{
  "n_layer": 12,
  "tie_embeddings": true,
  "init": "normal",
  "beta1": 0.95,
  "decay_shape": "sqrt",
  "final_lr_fraction": 0.0
}
Below are experts of layer 3 (counted from 0) of a mixture-of-experts language model. Rows are named router (the router's row for the expert) and show model dimensions 0-63. Each number is 128 + 32 x the weight over its row's rms, rounded and kept within 0 to 255. Numbers have three digits each.
After each expert's rows: "comes after" lists some tokens at least twice as common just before its tokens as in all text. This comes from a sample of Wikipedia text that the model never trained on. Tokens count by the router's weight.

# expert 45
router:178171182128119145184083143131108102153129115140118159102094087163084097072125126130101083140125142152167127070075088114186149146151114099059118093128151138102153186142077147169166146120140177
comes after: "1", "0", "2", "3", "6", "4"

# expert 82
router:099151155110164138114163152140130210134156141065147104124138154169122149111135110177070161121098185089208130086149138084097145127122103055171101151104157114100134144096080164117120113099102094
comes after: " the", " a", " of", " and", " his", "th"

# expert 26
router:167131086133110098123122142083072136149103147094138116137173130134150134131138167128091151152150169141153172099076138117114120078145147156144148115067144135157133177092104160086051085090135123
comes after: " the", " a", " an", " of", " and", " =\n\n"

# expert 2
router:107161088132130117159093151115093184082127149102088138177070122116169138101144171132177147165113097161138110118153128078106157081127130151159098072170111179117099130093168115128108086141192165
comes after: ".", ",", "\n\n", ".\n\n", " and", " of"

# expert 67
router:148141073116118154144093115133123126131152094196114108119082104102139137107071099127143116154121119107123142191055146124107122103079154120155176148121170145136150155089111108117169152120170178
comes after: " |", ")", "   ", " —;", "\"", " medal"

# expert 40
router:119184106128165067130133117135184158097161144161080181125083107162216124187170100125147087156109134196185130105165077174114171109087135167088170125166097142173095120129117093081136124111161142
comes after: "5", "3", "2", "4", "1", "6"

# expert 116
router:153147186151139177125084133121146148163142134143164064093143111156130135079087168098118138165078097143107139170117125122182138150176135160088124122123131155141101153148172115114130148149142152
comes after: " |", ".", ";", ":", "-", " &"

# expert 50
router:157123141087102149153110160069084170075141163148168105129192187133074147132127121170114171180168120104134131098187142123090144171091058108120090149165114120112114097150055125143104081162118115
comes after: " the", " and", " of", "'s", " public", " a"

# expert 102
router:175153185171124111078060099175132136141158073105198140145176181142083171143161165059114104182083153144145130134133107173163108126148152090116091099038117152164146149108149126135104130140095139
comes after: " |", "-", ",", ":", " of", " the"

# expert 108
router:078161132147206144085183062139105193079124131164115157119177085195114103136083148115142137093133233119090128122123126102087149127118117077092073165124124110150144164153175096129146152134126119
comes after: " ", " on", " (", " in", "In", "On"

# expert 56
router:173100176097149168099061093133095113088174141160123135107130101152115171176143098102175108171126161103100086138165120120083147130189092109096143089095107161107172101124132124091180078114154092
comes after: " ", " (", "–", "===", "/", " =\n\n"

# expert 61
router:087151153087073121134060116130166117171162189124129080099089114131117141148115107076131167131092183124097166126146133139128147107138172106140100151165124160191117092168166114168090133120097084
comes after: " ", " (", "\n", ")\n", " −", " +"

# expert 99
router:157140169156087162142121129079161113105183053093117072124079135093131132139157176133134080076142107108105099176136107168171108139143185096112079112167102144091105095188148124169150156108126114
comes after: " |", "|", "-", " World", " League", " Football"

# expert 123
router:107096092130083129151138131131188164162130195102123168199192149128127088134158106171118121167164084161067125115104151090116113115139137108104114182115177105188118113097154107092109092143125094
comes after: " on", " of", " to", " with", " in", " for"

# expert 71
router:161107204088182088095161167113114160086117178137097104178176176091150105101090109094093152117116151133121125115109106115139181190129144169141194119152097123138094109134064141102095120175149085
comes after: " was", " he", " were", " He", " is", " and"

# expert 114
router:150132095114124093107147121146178096183134179125170178131119114128190183113130175168166124144156118158153103129117125126078146148085148144116109093152116152166135118087130145116150102086109190
comes after: " in", " is", " as", " of", " was", " with"

# expert 117
router:117131140109184153140057144117114181134152176151141086117147102136182115144110135153137173127122110069138158155152124082116159080125172174152128162189141148077190154117148096071081122158123151
comes after: " a", " the", " and", " of", " The", " or"

# expert 106
router:094169127083174152103112160149111172135176109089124162139117098108183088078145045093134089111105126166136116100153120132156103100103102099166154085176086138043172125164102182139162175169140151
comes after: "1", ".S", "2", "0", "3", "4"

# expert 34
router:127129084086113155097171187087132100101145126172085126094150095149158126080148149082142082100097174119119076172100094189097108114128112175154141127116070120194091130114091162120129086141155126
comes after: ",", " (", " was", " —;", ";", ")"

# expert 68
router:139121100185119129152113135088092123145100090123121119135084142128146104106160123123179112118152089124197173142079115167173153092122124182150103104102093158129142153122144144087089137098097127
comes after: " the", "|", "-", " of", " The", ":"

# expert 97
router:174106137178096149108096167077146146093150066086166081173150168169091125121125192146091146141165100125115155120140126125103143147104148095110088110100095147197064123108152125128104151187116121
comes after: " the", " United", " of", " National", " People's", " World"

# expert 9
router:178155093071111136132162147096174098162116162058133148224144105140144098090150165111110178158173105194096188087145161083109133121081145161087132099139162114114132103107143114098100082103068175
comes after: " of", " to", " for", " in", " at", " on"

# expert 41
router:089173093159098129124159141132155127163088106137077076132107109148161100119188143089104085087076103193102164134159111114109110123110124136172182111123124124152099130156068136157168124128170163
comes after: "2", "1", "3", "4", "5", "8"

# expert 118
router:160144130095173155115183111124181137124161122078090169139106117141180089199120114131147060092122086129072150095095093076197092123089096147089146120118170181146113129155090136104104152144124119
comes after: "0", "1", "2", "3", ")", "4"

# expert 124
router:124159080116155131102180178133114177084078152086089136119170131105104122163191088175144101125157094126091119132108149148129150055170119102133117170142098118143146109101171124113110117103098120
comes after: " the", " a", " The", " his", " its", " t"

# expert 95
router:162115163147149151088120138116135139143087145162167103119104185101142121182120103162080115162075160116112097138195151164134157088146146111116136175177116155121094091138129157180133115102120058
comes after: "-", "|", "==", "\n\n", "Personal", " •"

# expert 53
router:127175126167157166138072123148114149116110137113173069105119081134154183100158096157175183110077074064140117118152117110155110135130155109084100122113153153117168149088164141134070113183174131
comes after: " \"", "-", " (", ":", "|", ";"

# expert 37
router:165161077142151136086178143150100100171152107136164115186180203080114113175195127096082186152157115107118158096119124103077126135083071100068118133163145077121081089136169139141139135155132175
comes after: " |", ":", ",", ";", "″N", " –"

# expert 115
router:170162083101113142082114151104123062150134134122128137139127138100152174133122052125166129133092110123105087151103116127135110108107063208168155168152181164154106194149144122153167129074111128
comes after: " such", ",", " to", " known", " served", " well"

# expert 94
router:138060089103116126161114117161093126073168086117189176120118162089131121130128106119067083136161186124128108108126094102115073110133053085165165163105091135125085128141141155144173142121102104
comes after: ".", ":", ",", "′", "°", "8"

# expert 65
router:183148084074131132115135188158163125146122150124086162125081175162102128155155069102173165131126069175196172161110131152107108055152072145077160127174108137126077129141061168137097152172137057
comes after: "\n", ")\n", ".\n", ";\n", "==\n", "\"\n"

# expert 91
router:103091146203118154127043132111108122167180065141127112119097156116135166120191112093093125118057135140115154125122127110159095213067162145089138112122159138123126194146120146144104126129139136
comes after: " |", ":", " of", "-", "|", " de"

# expert 39
router:104119148155171121143119162158113116129162119165110121109095180119142111155156109114079168128098098140124131114134114103145086123141160112150086128105161143129156073123073114174129153152059089
comes after: " a", " the", " and", " to", "'s", " The"

# expert 13
router:072137173085140150139074053103124107145131140080099171141150117103154170092148180142182099131106096155150129135133116166122135091114127124111136100147110134064158142067133143095142165090129102
comes after: ".\n\n", " |\n\n", "\n\n", ").\n\n", ")\n\n", "==\n\n"

# expert 96
router:134129154071142142145116167140121094124097136119114097086188180094082093109119170127106151145093150146107118102167135092118159178183128125148101184111187129093079142154152140121105161067062064
comes after: " the", " a", " The", "'s", " this", " his"

# expert 31
router:130157157195107148151111089135078129094141124162128106097064135127078151115111143146166157155130152155112150133123175139169123132163066120070166099194071145135134074085178133133188170084163107
comes after: " (", " \"", ".\n\n", "\n\n", "==", " Mc"

# expert 88
router:108147145086092118153140138120113141073110120124169096146181126164144103113131162091085137127146192143135108149111126120089157150116154163128123115089080115077099156159057160160158122113091161
comes after: ",", " in", " United", " New", " of", " |"

# expert 78
router:113124136078136170143124156126132132086054115124139118148179135149148144112116171102084154090122124140187071190196101154112150155135135093130110119138079132160125164134152094160153089078144090
comes after: " the", " The", " and", " a", "'s", " Film"

# expert 24
router:114108075145161201134078108140115192140162103175131184111135082146203089109143099099119082100112143083141092095143124138170148091135118120127112136203130135133155126142146161148151159127086112
comes after: "–", "1", "2", "3", "5", "4"

# expert 51
router:082198126143108072093060092154142130105113095123157086191137132122109103124070131144120086129152204209128157152103163050111111199100115156153105125088127123138130102139102120110080075099135139
comes after: "-", " |", " by", ",", ":", " and"

# expert 72
router:121156144151116154093099164116103156090148125165109104097191113137125126071045124116079113122160160111154121232098119125174100141133120151167123142157076156168154094133165163103121187182104101
comes after: " U", " |", ":", "N", " A", " War"

# expert 75
router:162167121081131129114148104181089101168139151140106117104155127131207159146091131162145143152142140084168156105104137165139141162123145126170078153048153144090138135103089159087104149097071098
comes after: " a", " is", " are", " was", " the", " were"

# expert 25
router:179134152158120096105119107094140104052124101066135143131170110116103124124123141168117129099187165099147112178176172146122130118171105177167112137087103130066123131107172149197150171143192155
comes after: " B", " R", " L", " N", " V", " S"

# expert 103
router:180057115142104179175137188153140158172141133160115100097131076117113151113119106140146153175109070138159158145167090167135094104091086085118119077128145095085185120084106173101162125163115117
comes after: " the", "-", " a", " and", " re", "=="

# expert 77
router:096084144113164117151091111136113158171105080115108182158071131158179080127103121137105062122182149127098123080155116090108139133198182101154165143142117153122145130169132087139145141062081074
comes after: "–", "200", "199", "198", "201", "192"

# expert 20
router:087130195090098136077121097167127159166117142099178083099117088119083090158132111072137126090157149145131160128072104110186104148136089117153157097184110104086154117092163147133128117152160141
comes after: " ", " (", " $", "–", " −", " +"

# expert 100
router:130128152130120165103116144158197092143160130137120084160167150081124149067176151139175143201086083103149138088116121126100155144131144099154102166082143126172153184114180145111123111102121167
comes after: " |", ").", ":", ".", " as", " \""

# expert 60
router:164102142104145079138117167139122108130101144090116186195166149159102137180166099147135162175128129069189189140131117147165135133146128124155141069111161135108146168142051078068061128104153190
comes after: " the", " a", " and", " an", " de", " to"

# expert 32
router:107166184085104068128083191119113178117093146158082086147101098167159079099097140093155129112143148156152151109167090143081158172134149127166124134150097139127086132116166073109161102098122151
comes after: "201", "200", "202", "199", "198", "197"

# expert 14
router:086129121176116105176112108154153125157137076194175146097128178059173176080211106113070164169079145127160124123125107132158106153125149135141130112072153099116118143110122194080103133167111109
comes after: ",", ".", " of", ":", "=", "-"

# expert 85
router:124145147125185142171156176097173113081132145101177119149105142122112151130161109146155141080150169152085111068133086104142144166103173134100099108110170171147096112158164110095129094155155122
comes after: " |\n", "\n", "===\n\n", "|---|---|---|---|---|\n", "|---|---|---|---|\n", ")\n"

# expert 36
router:099134175147070149129096048157141079096172091120141115135159136158135126060090130053097171140165149120114124163090132180204121176165143151099129118167122148151112118153105148179175128104171098
comes after: " |", ";", " (", "|", ":", "N"

# expert 12
router:132080092169146115075048093149102168134137075141161182129109123145104123192151156109104097086120120125131073087199134152181120097151116175103128152060131097114131201108101150179078163143159118
comes after: " K", " M", " Z", " G", " J", " V"

# expert 35
router:140147093199088171164150165142155151085154120158091102178117134193087117100104153146154108180086167128131132188128122112150144150100134137150084096172117176175137093157142136137093136136133093
comes after: ".", ",", " where", " that", " He", " and"

# expert 112
router:142146111141153164114169148134117146116158081080117125098071117191149148097110102064154160167139179141104088094155158064181128177140089112147136132117096083160140140142126086108091082113153152
comes after: ",", ".", " announced", " more", " said", " stated"

# expert 86
router:190100171112127160177141165146116073148076157180111103187116170128108125148135108110080150145111069154141125153107114170118120186123129099142091185168077136150137061150124120162152068121142129
comes after: " the", " a", " and", "'s", " its", " National"

# expert 38
router:081073120138137081164070075157150117152101144184135132090111121135115088157107081097108147097115205130152158099091111146122123073160115147170163144165070115113082138079182184126130155145090177
comes after: " ", "-", "–", ".", "°", " ("

# expert 3
router:143085178121131141097109116115087092135129139110198174079156146140112107157155128134127140140154186101179140094088083090087128118146103124177173145072084080121109097096115137178138139104101091
comes after: " ", " (", "–", ",", "8", " $"

# expert 90
router:142124078104140136112131164124133062111147099139125053160175143121139105152108101199081137134117136134092156071126163108109194127179171080153061143160075099159070159111116129117176186127124120
comes after: " the", " The", " a", "The", " Historic", " south"

# expert 63
router:126154160179110116181129111116092160112118116217136124101125101074076142137213167103131097076135143165197152131096116133152110152129147108073083108124166122062175072096152117167147154150138158
comes after: " P", " C", " S", "C", " T", " D"

# expert 126
router:145124110119161156150121104173113110114161126110120161156150101132114088183191171119141100142186140096086046091085122092110102126194145149088145121053126149134154132171147167192089161111077145
comes after: " |", ";", "aged", " —;", " ft", ")},"

# expert 98
router:134124163118131138152139090153128167113137043158093168073133088086095158167139125161163129168139085170127127167128108100156117116159156080125117090118090087129155115146176086130133108139118153
comes after: ".", ".\n\n", "==\n", "===\n", " ==\n", " \""

# expert 8
router:131141135115133176114144159132116135127141170191086105080092109128118091105137125131122138126122079123136085127087159083105114083159196174159128131137175136145135139138175168138166152084114122
comes after: " the", " a", " –", " his", " The", "'s"

# expert 17
router:155159081117111135081135147114147190175144102151133105159139104172158141121163081161104091115141124157180140167140171107117102093107062147097129104149118136148157141171051108100055162144170136
comes after: ",", ")", "s", "),", "\"", " well"

# expert 10
router:092149077122090138103152166084120130167152150086096114119131121131101163134074141157149078182177124135160083087085151128108123078118128151138114075123105139178115161093165150120098124086111078
comes after: " of", ".", " and", ",", " in", " for"

# expert 52
router:168126175103120095103134151076098072137161101126098114081158116084067166166153167199111072170138158117121153098099098114150121143103078153138113142147165111128097112166115164177170129095103098
comes after: " the", " a", " as", " was", "==", " is"

# expert 111
router:109123154145128181141129126106111160109146104115126097129118160122113132150193176089134121125071145112107180111138112182135111192102101119127105181164154130097160144125025214112083139181111100
comes after: " and", " the", " a", " to", " an", " was"

# expert 28
router:093121105107096087167114147157095175171109170135119131093147061135078105106078129121123150061084155124129141147168162108132102092150063130149188108113091151165163137123073125106110180198157200
comes after: "1", "2", " St", "0", " J", " S"

# expert 74
router:179137121159070145135152139150191089201136138090112090089150126056070153151148154089125145112079080097097144145161203106151090118096100153083135054092166130070108116134153150106126161132127189
comes after: " |", " ", ";", " —", " W", " L"

# expert 4
router:141086154134098156153068094167113105165116126156102074106110120111107133173084162094144111072097146076088160099106137083157111131192093136158179087151109146128108091158176177185084140112102169
comes after: " ", " (", "^{", "–", " +", " −"

# expert 29
router:096163187127140115131158104111175105182079176114149111066111119123111161194087107114143144131082087145171159156176169165110176124077158114098165109169071178150128160092131079091111150170134152
comes after: " ", "\"", ")", " Title", " Year", " Candidate"

# expert 11
router:145129140156133069120064138189121101131141153187144102100123100142086129082094122108077176185132066150137101174094129139174142080163129170112210096124123138115141147153125124115123123114138115
comes after: " |", "-", ":", ",", ".", ";"

# expert 109
router:151132143073134100153174092137180097085099103109150102146135169165171122079120107112113149144158134208135082133108119097127142117133137157134135192116174148165141065129086115095185080190106124
comes after: " to", " would", " not", " and", " can", " will"

# expert 30
router:174108097160085121141141094166094157151129147122121179102134071138166122111075123102117145171145104146133153075101137126099175113138179143156103109126081124119131145104158121076143162107137182
comes after: " the", " in", " of", ";", ",", " at"

# expert 27
router:096160080124187067122165127136124122133170171185144159120106107166145122174105164147179159195104123153105095106134091171085160133125147101080132185187103112085139135169166089116122147169132082
comes after: "|", " in", " January", " October", " July", " September"

# expert 70
router:142157104097155155091180134138101101161119184120127046138186130119079147126118175086139180137095089097102175133077154159102115157096155168098103087072106122087141141145171096174114167116113171
comes after: " |", " in", " the", ":", " on", " a"